Weights of a small mixture-of-experts language model, trained from scratch on English Wikipedia: 8 picks a token.
Below are experts of layer 4 (counted from 0) of a mixture-of-experts language model. Rows are named router (the router's row for the expert), up (a neuron's input weights, with its number) and show model dimensions 0-127. Each number is 200 + 30 x the weight over its row's rms, rounded and kept within 0 to 999.
Before each expert's rows: a language model's description of what the expert responds to; "mostly gets" lists some tokens that are sent to it at least half of the time. This comes from a sample of Wikipedia text that the model never trained on.

# expert 62
Description: Capital letters and first pieces of proper names after the, of, by or commas, like Robert, Washington, Conf-ederate, H-amburg.
mostly gets: " Robert", " Rick", " Hong", " Kevin", " David", " Sy"
router,190,223,227,181,182,170,230,194,253,163,221,215,291,163,220,169,263,251,149,193,228,148,153,209,187,215,202,165,170,166,189,195,211,207,198,93,200,188,184,121,187,179,168,119,190,189,235,181,217,171,228,183,179,224,190,152,180,185,218,207,200,212,172,247,173,171,261,199,212,161,217,215,233,201,207,184,183,208,188,187,217,197,161,189,231,225,199,211,202,208,199,185,183,209,174,183,225,214,251,193,197,256,162,227,216,208,221,226,239,222,191,140,194,221,191,189,213,198,181,190,175,191,188,190,213,205,180,271
up0,230,92,236,209,216,225,229,232,234,209,185,181,223,221,136,226,231,215,244,210,198,212,131,210,203,184,258,212,220,175,198,255,187,238,185,179,210,223,201,206,233,270,268,214,190,162,232,195,195,194,202,172,232,209,176,161,197,187,202,200,212,200,219,193,174,179,181,200,251,212,179,192,170,206,168,226,184,203,247,211,142,185,208,192,246,216,217,175,217,249,183,199,180,215,201,191,217,210,203,259,165,196,180,166,140,202,240,194,260,204,191,254,159,255,214,248,223,198,193,164,195,166,164,178,188,211,249,190
up1,189,261,211,189,211,198,225,170,211,207,187,205,221,130,180,172,149,202,135,249,160,169,162,194,196,186,226,222,177,226,196,226,205,184,178,188,238,154,227,206,201,226,205,188,208,201,177,215,187,184,207,163,187,226,180,180,245,182,159,222,240,219,131,140,223,189,210,207,214,175,228,238,204,226,139,163,197,155,173,178,154,185,168,217,235,180,191,265,181,193,139,203,216,232,175,203,220,220,270,178,156,214,176,186,198,173,234,183,237,151,212,216,150,198,229,221,180,135,180,243,208,172,163,165,185,214,248,213
up2,215,209,172,276,234,182,231,206,146,202,134,192,219,199,175,135,208,195,240,186,148,217,237,209,166,177,166,197,195,213,166,180,179,185,165,218,180,217,173,181,172,194,229,201,191,190,195,210,193,215,167,175,157,233,173,168,188,179,222,203,210,296,220,247,165,155,210,196,222,178,198,225,148,257,244,181,178,230,159,187,171,201,211,190,232,195,240,185,126,170,241,217,201,212,160,203,200,241,226,245,114,184,223,202,208,197,210,159,218,195,200,206,234,203,218,242,175,179,212,195,216,179,185,186,198,129,228,185
up3,245,226,176,202,208,233,173,216,206,249,168,165,193,171,204,184,177,191,222,203,174,162,190,160,197,260,199,185,166,177,236,221,273,238,224,219,171,272,174,195,161,221,256,175,208,209,241,182,232,182,184,219,195,204,188,189,201,200,238,189,209,228,179,197,196,214,210,200,153,227,173,240,127,198,226,258,188,203,261,211,204,183,175,235,198,203,199,225,215,146,215,205,208,276,217,201,223,196,190,246,174,156,195,166,213,234,170,126,219,180,171,247,217,160,240,160,216,251,220,176,175,213,217,234,201,182,207,259
up4,223,202,228,187,168,200,230,275,230,175,256,238,210,207,193,205,170,216,183,253,161,193,220,179,229,114,199,203,194,252,161,213,223,249,236,221,225,207,168,228,197,183,226,182,242,172,224,209,158,214,208,208,237,184,226,219,278,192,214,178,159,192,208,226,142,230,176,170,225,238,194,132,223,195,144,205,200,192,204,151,191,184,222,191,201,220,158,239,159,176,175,186,187,184,189,210,185,190,179,178,199,205,202,179,171,195,178,257,194,220,220,252,194,172,191,239,200,119,195,270,173,197,237,242,186,200,195,193
up5,160,158,194,159,268,227,218,208,198,221,205,195,200,231,206,168,195,184,135,180,195,189,193,193,151,269,216,201,214,207,212,156,147,231,196,190,171,276,165,221,218,195,211,174,196,163,192,231,239,207,186,159,185,225,140,215,178,231,152,225,256,200,180,188,193,182,225,194,207,208,175,223,215,173,166,197,202,215,213,209,133,272,169,214,204,222,185,241,229,243,196,258,247,170,196,234,205,186,187,187,191,170,220,250,154,228,217,159,222,248,170,211,206,145,228,189,240,165,174,260,220,166,180,206,201,205,195,177
up6,252,203,226,239,211,191,206,209,210,203,198,194,222,179,167,181,182,201,138,169,120,218,235,227,199,153,202,226,225,210,224,191,245,224,199,215,231,186,187,190,201,221,160,186,187,201,227,180,215,217,205,200,97,202,222,194,222,219,191,247,165,198,208,220,240,191,186,224,195,193,262,215,160,229,189,216,182,134,201,214,197,180,228,200,160,170,260,172,191,214,198,181,206,297,200,202,180,119,209,172,214,227,208,174,210,184,246,176,221,185,213,235,232,206,184,222,231,158,203,248,201,250,183,212,184,290,202,210
up7,191,211,234,186,185,205,177,192,206,178,208,218,228,227,255,185,199,217,213,142,239,182,160,210,173,264,219,183,219,200,254,246,245,192,242,196,221,204,203,227,178,169,146,244,210,198,188,201,225,204,202,259,192,175,231,166,204,290,256,187,187,148,136,203,203,226,236,211,191,146,193,215,237,181,198,158,260,215,178,285,169,187,225,182,223,216,168,200,222,190,181,191,234,177,166,182,195,188,174,193,250,232,211,191,204,202,176,246,241,172,239,160,206,265,223,229,232,209,212,179,205,162,216,208,182,221,200,177
up8,239,200,213,212,222,206,215,200,157,227,209,181,194,252,204,207,176,185,233,208,204,227,172,161,221,205,221,228,169,191,207,174,163,201,244,217,182,161,194,256,196,278,217,283,195,180,173,204,247,156,199,225,262,244,208,250,121,215,243,167,186,236,194,237,216,246,195,201,177,174,191,179,118,200,168,218,224,189,207,199,201,196,227,187,186,197,266,148,203,218,245,185,213,183,231,222,189,186,163,168,223,130,197,199,193,211,212,165,199,202,247,236,190,181,196,208,213,223,238,224,223,206,212,186,229,189,159,133
up9,154,175,227,219,214,189,162,228,170,203,178,185,211,225,198,176,196,211,150,223,233,195,220,241,181,275,200,240,149,184,224,202,227,238,179,209,187,195,211,165,244,207,182,222,163,181,202,188,259,195,196,173,225,208,207,188,207,183,201,172,234,179,168,163,212,213,196,196,128,198,238,174,163,147,187,172,151,212,190,248,224,150,201,217,188,165,164,189,174,208,242,253,223,199,162,186,155,128,187,191,187,175,188,202,211,228,224,155,113,277,175,212,225,170,172,212,198,187,199,183,229,213,179,178,184,263,152,220
up10,195,205,212,170,144,195,199,269,168,223,145,191,221,238,233,206,228,205,181,217,223,196,192,142,206,233,173,208,198,219,174,175,243,247,201,249,228,149,191,190,201,183,261,178,184,194,211,195,241,202,195,213,189,232,159,220,186,177,205,250,218,215,169,190,187,135,185,196,196,248,103,172,190,151,228,200,217,156,241,216,233,225,210,182,205,200,231,255,198,159,246,160,194,184,147,206,176,162,204,172,194,218,184,223,149,209,220,190,157,171,158,186,191,189,218,173,229,196,127,189,199,212,251,180,152,204,223,200
up11,171,176,209,193,178,184,218,223,172,163,232,266,207,173,198,228,210,222,150,192,241,190,151,196,182,259,199,224,190,202,203,139,177,181,198,209,203,143,187,185,171,237,168,218,155,202,211,212,275,232,188,173,189,244,162,194,178,226,251,183,199,219,213,290,212,207,246,171,201,112,213,200,179,190,160,206,237,196,165,195,232,213,189,244,210,195,250,200,235,247,252,152,197,218,149,216,206,163,216,182,165,207,208,220,268,195,192,219,201,201,191,189,179,216,174,189,204,179,201,195,214,142,221,156,201,253,193,193
up12,204,204,232,192,219,192,212,173,202,233,115,160,195,209,206,184,146,204,167,227,235,213,248,239,226,213,223,189,170,137,187,237,229,205,192,214,156,199,197,222,131,210,206,192,221,164,212,212,201,208,138,145,190,198,246,217,249,202,216,223,230,181,181,142,171,160,172,139,183,231,169,215,229,179,185,225,187,175,184,208,186,201,228,230,242,174,224,198,213,230,180,176,214,194,131,212,195,228,202,239,205,223,205,220,205,192,210,119,245,146,201,180,172,227,215,129,179,173,199,170,228,183,220,195,227,217,230,136
up13,186,217,168,142,198,174,214,233,200,128,157,218,190,222,210,150,214,189,156,209,243,184,191,197,196,190,203,188,169,145,178,224,198,192,171,187,208,199,214,179,214,177,233,195,192,156,259,243,170,165,169,148,181,222,214,165,204,156,232,158,177,227,198,187,192,201,194,236,191,180,197,215,194,182,206,195,149,154,205,225,229,189,199,193,184,183,272,168,221,207,163,164,192,167,189,185,232,216,246,195,185,178,136,187,304,222,185,137,170,257,256,221,215,197,230,187,239,247,156,186,205,215,199,214,163,225,213,165
up14,220,235,159,246,190,227,225,223,218,181,199,184,216,220,252,221,175,182,186,174,239,163,223,174,196,180,213,227,195,201,198,150,203,184,150,250,170,209,190,182,237,212,182,194,198,158,196,148,198,240,181,212,229,219,216,274,126,217,261,198,186,195,195,247,165,157,201,184,269,210,219,241,210,259,163,166,207,202,236,173,174,221,181,205,265,227,198,211,192,211,190,190,171,239,232,135,203,217,234,202,162,201,242,149,235,198,187,236,179,156,203,222,207,175,219,217,188,216,188,249,175,126,212,201,170,169,221,176
up15,204,218,181,240,209,207,197,210,183,221,273,216,221,127,221,235,205,213,232,166,159,183,151,201,201,215,258,207,173,217,205,224,175,188,209,184,194,171,149,196,209,227,189,191,211,153,190,183,229,162,244,214,222,231,234,209,146,184,193,168,157,247,181,221,192,251,242,201,209,179,188,170,127,246,182,204,205,214,235,214,250,207,252,200,196,241,184,182,167,219,227,203,202,189,205,218,186,229,232,182,231,160,140,231,193,285,185,174,222,261,213,268,222,160,210,166,176,193,193,208,207,159,202,166,195,241,160,215
up16,151,186,193,209,154,219,245,181,218,199,244,245,198,236,209,191,217,216,162,195,193,213,192,249,207,136,193,251,196,174,186,211,197,209,234,218,173,183,213,202,235,249,202,200,206,203,215,212,212,217,202,132,172,196,172,181,221,188,171,237,185,201,201,151,157,211,187,199,177,207,230,198,168,207,194,177,255,225,168,117,225,191,115,232,190,197,233,174,202,229,296,182,212,157,141,178,221,224,254,221,163,249,238,206,199,239,189,206,143,197,175,204,161,222,199,209,199,176,183,211,204,151,214,238,243,236,213,220
up17,184,193,211,177,155,202,207,247,152,259,251,199,212,218,214,201,211,225,190,180,226,228,216,179,210,171,227,150,190,238,157,189,191,206,158,191,197,182,179,210,248,198,153,201,234,194,182,214,155,179,235,232,229,173,191,218,194,227,204,185,194,205,136,247,244,265,248,206,196,123,195,192,206,253,189,185,207,192,188,243,217,214,209,161,192,153,200,213,245,210,177,209,185,218,196,150,191,157,202,143,189,213,176,93,170,183,186,225,159,189,223,182,172,253,165,195,215,214,230,224,185,188,158,236,259,197,199,173
up18,250,214,205,194,183,191,270,171,180,172,204,249,163,241,173,224,224,167,225,179,223,182,160,145,235,213,266,200,186,160,293,236,175,168,207,199,230,265,193,254,223,185,179,209,175,171,196,232,167,193,224,188,195,227,187,159,205,143,236,208,221,206,189,183,182,227,216,202,222,200,207,214,218,218,221,235,191,200,221,181,239,171,175,253,175,190,226,192,267,198,187,151,193,177,199,169,252,195,197,165,162,213,166,188,214,162,203,211,232,210,219,212,171,171,227,177,204,292,234,171,207,215,203,254,227,189,185,204
up19,214,222,176,184,230,201,227,227,195,200,255,196,196,187,169,208,200,249,205,218,190,191,184,160,252,203,168,153,164,173,192,200,248,207,170,195,162,201,218,184,167,163,196,201,182,199,175,155,230,181,196,246,119,174,207,195,188,245,179,194,188,189,211,195,191,229,218,223,191,129,207,242,181,165,175,231,185,206,181,205,160,202,232,186,191,217,220,262,240,153,221,180,236,207,245,211,192,210,195,235,145,162,212,166,201,235,182,218,232,170,219,168,219,232,151,90,243,184,251,160,184,166,184,243,170,206,159,236
up20,238,203,241,287,254,166,191,169,233,220,216,196,195,191,144,206,214,208,245,257,143,196,206,130,201,147,167,263,247,190,193,192,211,282,220,202,182,187,201,191,179,232,232,201,181,203,229,187,208,189,207,217,180,196,226,259,239,174,186,204,170,186,179,194,230,189,191,206,194,237,202,178,147,160,231,216,219,224,170,178,138,202,208,180,154,249,200,159,199,223,187,227,193,247,225,214,239,216,186,199,225,200,208,168,200,265,203,187,227,156,147,195,257,215,176,189,186,217,231,208,184,228,217,176,163,200,193,228
up21,185,163,237,216,225,170,242,208,173,201,207,186,213,250,197,199,205,147,244,199,198,215,191,171,181,183,185,175,178,152,186,158,155,203,135,168,194,184,208,160,143,185,207,204,188,249,168,201,203,136,202,143,279,192,195,189,156,220,231,189,175,163,204,198,194,241,183,211,178,220,209,151,233,173,231,218,247,214,145,189,210,241,230,174,260,221,195,196,183,208,204,148,245,139,175,160,195,167,208,234,226,209,203,272,235,181,182,209,130,210,199,158,157,201,197,206,189,177,184,200,173,190,216,168,206,150,204,188
up22,213,156,205,193,250,201,179,198,189,223,217,182,220,175,229,267,197,218,167,235,166,204,237,176,227,202,166,175,238,237,159,181,217,202,164,217,169,189,183,170,181,196,188,183,235,183,154,204,220,210,153,169,237,159,157,222,242,220,244,177,211,219,214,203,203,163,205,243,197,192,199,216,237,199,205,164,186,210,141,236,167,229,195,184,241,157,154,256,206,173,246,159,213,203,143,216,181,169,180,147,222,266,243,165,172,239,165,268,194,228,240,166,166,202,243,180,213,161,217,194,185,189,247,157,177,214,210,233
up23,244,236,189,217,182,214,211,221,231,162,169,216,187,243,169,204,167,186,149,190,188,232,191,176,201,206,180,237,227,172,236,178,228,208,159,174,217,226,190,208,241,209,197,239,234,206,213,189,196,253,242,238,193,164,225,208,165,244,195,252,190,242,247,203,210,213,161,192,224,171,165,179,178,168,173,231,233,214,136,190,220,152,253,187,151,192,222,162,203,217,206,223,233,246,307,200,196,231,183,254,237,171,197,239,186,169,208,205,238,213,163,189,160,160,188,197,255,193,194,201,188,186,142,263,199,202,179,194
up24,218,189,192,179,135,228,178,141,171,188,214,183,175,237,184,212,206,166,268,200,217,232,208,221,190,248,185,242,237,245,210,229,199,157,175,173,228,171,200,208,247,165,195,208,222,221,152,196,190,223,223,237,211,187,195,232,217,182,176,166,203,219,206,163,250,196,187,142,191,179,219,144,201,190,198,189,212,199,222,264,198,151,214,179,143,204,150,161,174,196,207,212,208,182,247,251,208,184,182,229,241,162,171,194,219,217,261,230,204,203,137,191,231,170,118,186,212,234,228,135,204,226,158,216,205,203,217,235
up25,137,204,172,182,156,214,207,202,197,222,144,187,166,212,203,206,194,208,161,214,249,188,221,187,202,198,267,180,184,175,146,161,151,216,217,234,170,184,205,220,121,174,260,205,248,200,206,216,240,188,196,183,268,264,214,220,242,180,244,181,166,113,181,178,218,207,241,195,170,262,180,257,200,207,180,170,198,198,175,205,265,165,249,196,210,200,186,186,231,172,216,160,223,183,196,197,188,221,246,168,196,193,192,201,202,186,214,180,224,231,217,200,187,240,178,187,211,232,228,176,189,135,223,221,173,194,205,172